From a checkpoint of a small mixture-of-experts model trained on Wikipedia.
Size: 13 layers, width 192, vocabulary 10838, 37.1M parameters.
Experts: 48 experts in each of 12 layers, 96 SwiGLU neurons an expert, 2 picks a token, a softmax router, a shared expert of 192 neurons.
Training: a variant of Muon for the experts, 667M tokens.
Below are experts of layer 10 (counted from 0) of a mixture-of-experts language model. Rows are named router (the router's row for the expert), down (a neuron's output weights, with its number) and show model dimensions 0-191. Each number is 500 + 50 x the weight over its row's rms, rounded and kept within 0 to 999. Numbers have three digits each.
After each expert's rows: a language model's description of what the expert responds to; "comes before" lists some tokens at least twice as common just after its tokens as in all text. This comes from a sample of Wikipedia text that the model never trained on. Tokens count by the router's weight.

# expert 32
router:524568553459515534458465496518483444533524415473602494443619562482469577639557570470530429522496520469505520541366569548527511525435494537430512511465520551509581521515557508560442440500560495446444548475505462575516541599499487479545514452506527445482543449463537540475432457601485573480530586520491518494486570488544400505422487509421483400490507457466475542506495574483516480585513503503426530530453529538516633479560486377463521438493467504487503415479428505466539475447523595530470570437555466565498493544576436432534480569371493473520499549451519414426492449522527442467
down11:508469391488529572479516562481583537506477522453530567507464548472524617559547500488485508561516480430505516532465529521498583434520538581501556424496426474545590544590525457569477497517472508523483431453499398437502483512589560462415469479463467565418434465617550538524521493397474561513532543479473439437540562444521416458539412473391503556498483500495479432560452466550537473492545490584483465421478377497430471507555476503548508477606572525513540519410548450536597591494466513500563534447482486481543561421512537513509560550553604409484509487571565442527447511539454488473
Pipe and semicolon separators between cells in data rows of sports and election tables, usually just after a name or number.
comes before: " 0", " 1", " ", " 2", " 3", " 4"

# expert 46
router:532546439487611514514496438501530434507533484548610607518555499491535597511571587527567547396476479580519558520462527472448542620452517512435476556434526433486554560518543506483454507494527481470532446489472445523472558439471504576479463515476555486527526505435474530531446480573497565520596514632457531512370524362483495491413390513499567489438445475402467490534413542476438497538498529557461478440498429460441510510532466513518555395516493582574396515501497527519531438487503537562496484485520478641512488489487463490516533493516459551472586497473495497444453394512581548498
down4:549558498521510522584526493574530600513467549488559530472413450518463431449515440411481445413592410523442431490453430449512467482514503417501501510501465519424432562541435508455434541392570568422406493507521542503496508504523464455476489404522600440502484450466538531527495400547489508487395532460471569428517442443471473515483449555537625477515417454430571548478508540487550471570566508442480493448517471466450437519539552500457554480502545465500522509400482465525458509476491492514577480577434510494534424531589494575573517504505556548506486476572444386463488412535414517607
Team names, name endings, country codes and cell pipes in sports results and standings tables, like Maccabi Herzli-ya, FC, CZE, Rovers.
comes before: " |", " (", " /", " United", "\n ", " City"

# expert 19
router:453567430469474559527506590512539457528516501380547563476569539471560509471586446527503612463480570563485506558548391403503583517523497472408475429418539469436434583504485432453467544544540468567560461449416495433607479524596516575541504548550485508488543457440488504477403493402448505465462513575500538425413463499403508519517485520454552503510492490482496482508445562485445466435467462509472386501472507445485462480607516594583460576452568413485541491544485526500572500431548488478433479479441551487544450486454479547417528501427533513519536553466497478561473527448443415497
down6:411454526551496462433540493626430459518555420573429446471361499552539475407469479544403477417519463472530436520431402476552510503479552536478462529520496506479514528502445507570496482511558580499429494514542548508482434487455617502540542437417517529437457542469472515622475572536467497354456469435536444500497533530450528383558537530437503488460464449533510491559533425521556534494558454557497499561469457506508521502543430428623452575476459531542492527536500481548459491530538433508515425458510467506589460381534432464444511544469439471501396530479571507531467451498507475562
Tokens inside bibliographic citations and references: years in brackets, publisher words, page numbers, initials, e.g. Press, Times, Records, (2001).
comes before: ")", ",", ").", " (", "),", "–"

# expert 18
router:432437447484477525493448587499502494427463489509474487480439512486517418442464478521545529493430531520528447521511555503636410485494534440411482442467457426458542558451543586370552527505468461467506595519485440469523516609458539498484472500457385586523495543451455542468479569457377581456492474466457459553461453539489569430486512606510449556603552578480487405527548453517511592560474488455470509526572544438575437495506451446528515429518537481524587460517478437510541528386459439521495497549460423422529532485506482440525531568462492491489474538499358575509426475509499520456
down24:556547433494455491505462455569571467397519460422449540513571564528524406478399541393479537583503492489459469477553640463572513516517496432486472514529449409503495492486490555537517436493526500501514414514502436390596540573400486504466479504513539592475492484463493555486506539458523432433560446380522501446491498455500483570522494544416488501558567457474506525547536444510440475487490555505547510529559477445500475533635452431538507539540561607492479461444540442439460572475648499606482453531508478472398465480454547542478486523498518452521468417453493455475512615508475576495
Modal verbs, infinitive to, and participles in verb chains, like could be, can be, may deny, tend to, is translated.
comes before: " be", " to", " by", " as", " have", " not"

# expert 45
router:545412501474527546487475502504545460475451542507437551512459538533519413522405449508523563507439507516422568507482581547487490451499450518531463378497466439520472493407469482414544524632438596506466558430427553457507503546486482503534527556548481571444523574495562532512554498496381556442449452466436516368418500554467501514440502464564479406542436513539576461488513515449560447556415558470554529547513620483472475528452517487507454550495430455528494424464517543515442475487536478542536497567391470558549456493442402557522433532503588423512542455549477523502462426497602437562
down6:405495464458520493559509423477555497449470461438484601503453555443542525558568496527518529485478505523423480481526451415481477588470479522426489542541509511549454537494550546464463534522464471475617555501575492534552553502454405585513475452468408495512569484435441571598508477470528546425584541554452500505526445561492526438510478553438482571531627564489458486478549551485369510544562466561520504560500460421564585442449496526507555493539549541451498479497478586495477491587428435508513523502432425582555406588492519480454422420550453562521450514496524557559532532431566484625
Past participles and work-related words describing making or founding, as in "film produced by", "based on", "directed by", "founded by", plus work and research.
comes before: " in", " by", " of", " on", " for", " to"

# expert 47
router:489560492451548436519451606543521476497545516399474559387494502495510531427540416510539495576534538592526534432551440427518478469504440521514520440548514578512495584527454448482508528583504567635499566494465543420559568450577551486469505477561523448527580479450449450588392484529407501490499551500476526455481561472589471512557451447468522447492618515492518425477408522458451529525434506582582436484415551471429520628488483485466531501485555531489487539497486526416568483507583464453475434439492474524445518446433436526543558525460519576563499547413499497491532418469475485557
down2:434447513603483511558450547467536586486494532606478544546549519518448491501555532632487548508555427468466464547475543527525413527485502493596518614452527540475531441583416538512654471511498511524489473459531569547567477465577519480494515524442540496542494484432483485514500462511486485437553444492450480493472435390512530463579534497529511524390555530452493456555530540457610583469519409496553549560433549488480476500527468555420396480577519448482473447449447505404511565498520547527453507528590546433555489431517496398438480466494551390476439459418447495558492435466543518436
Four-digit years, usually after "the", "in" or a month, naming festivals, awards, seasons or dates, e.g. 2019 Sundance, 1980–81.
comes before: "–", " |", ")", ",", ":", "s"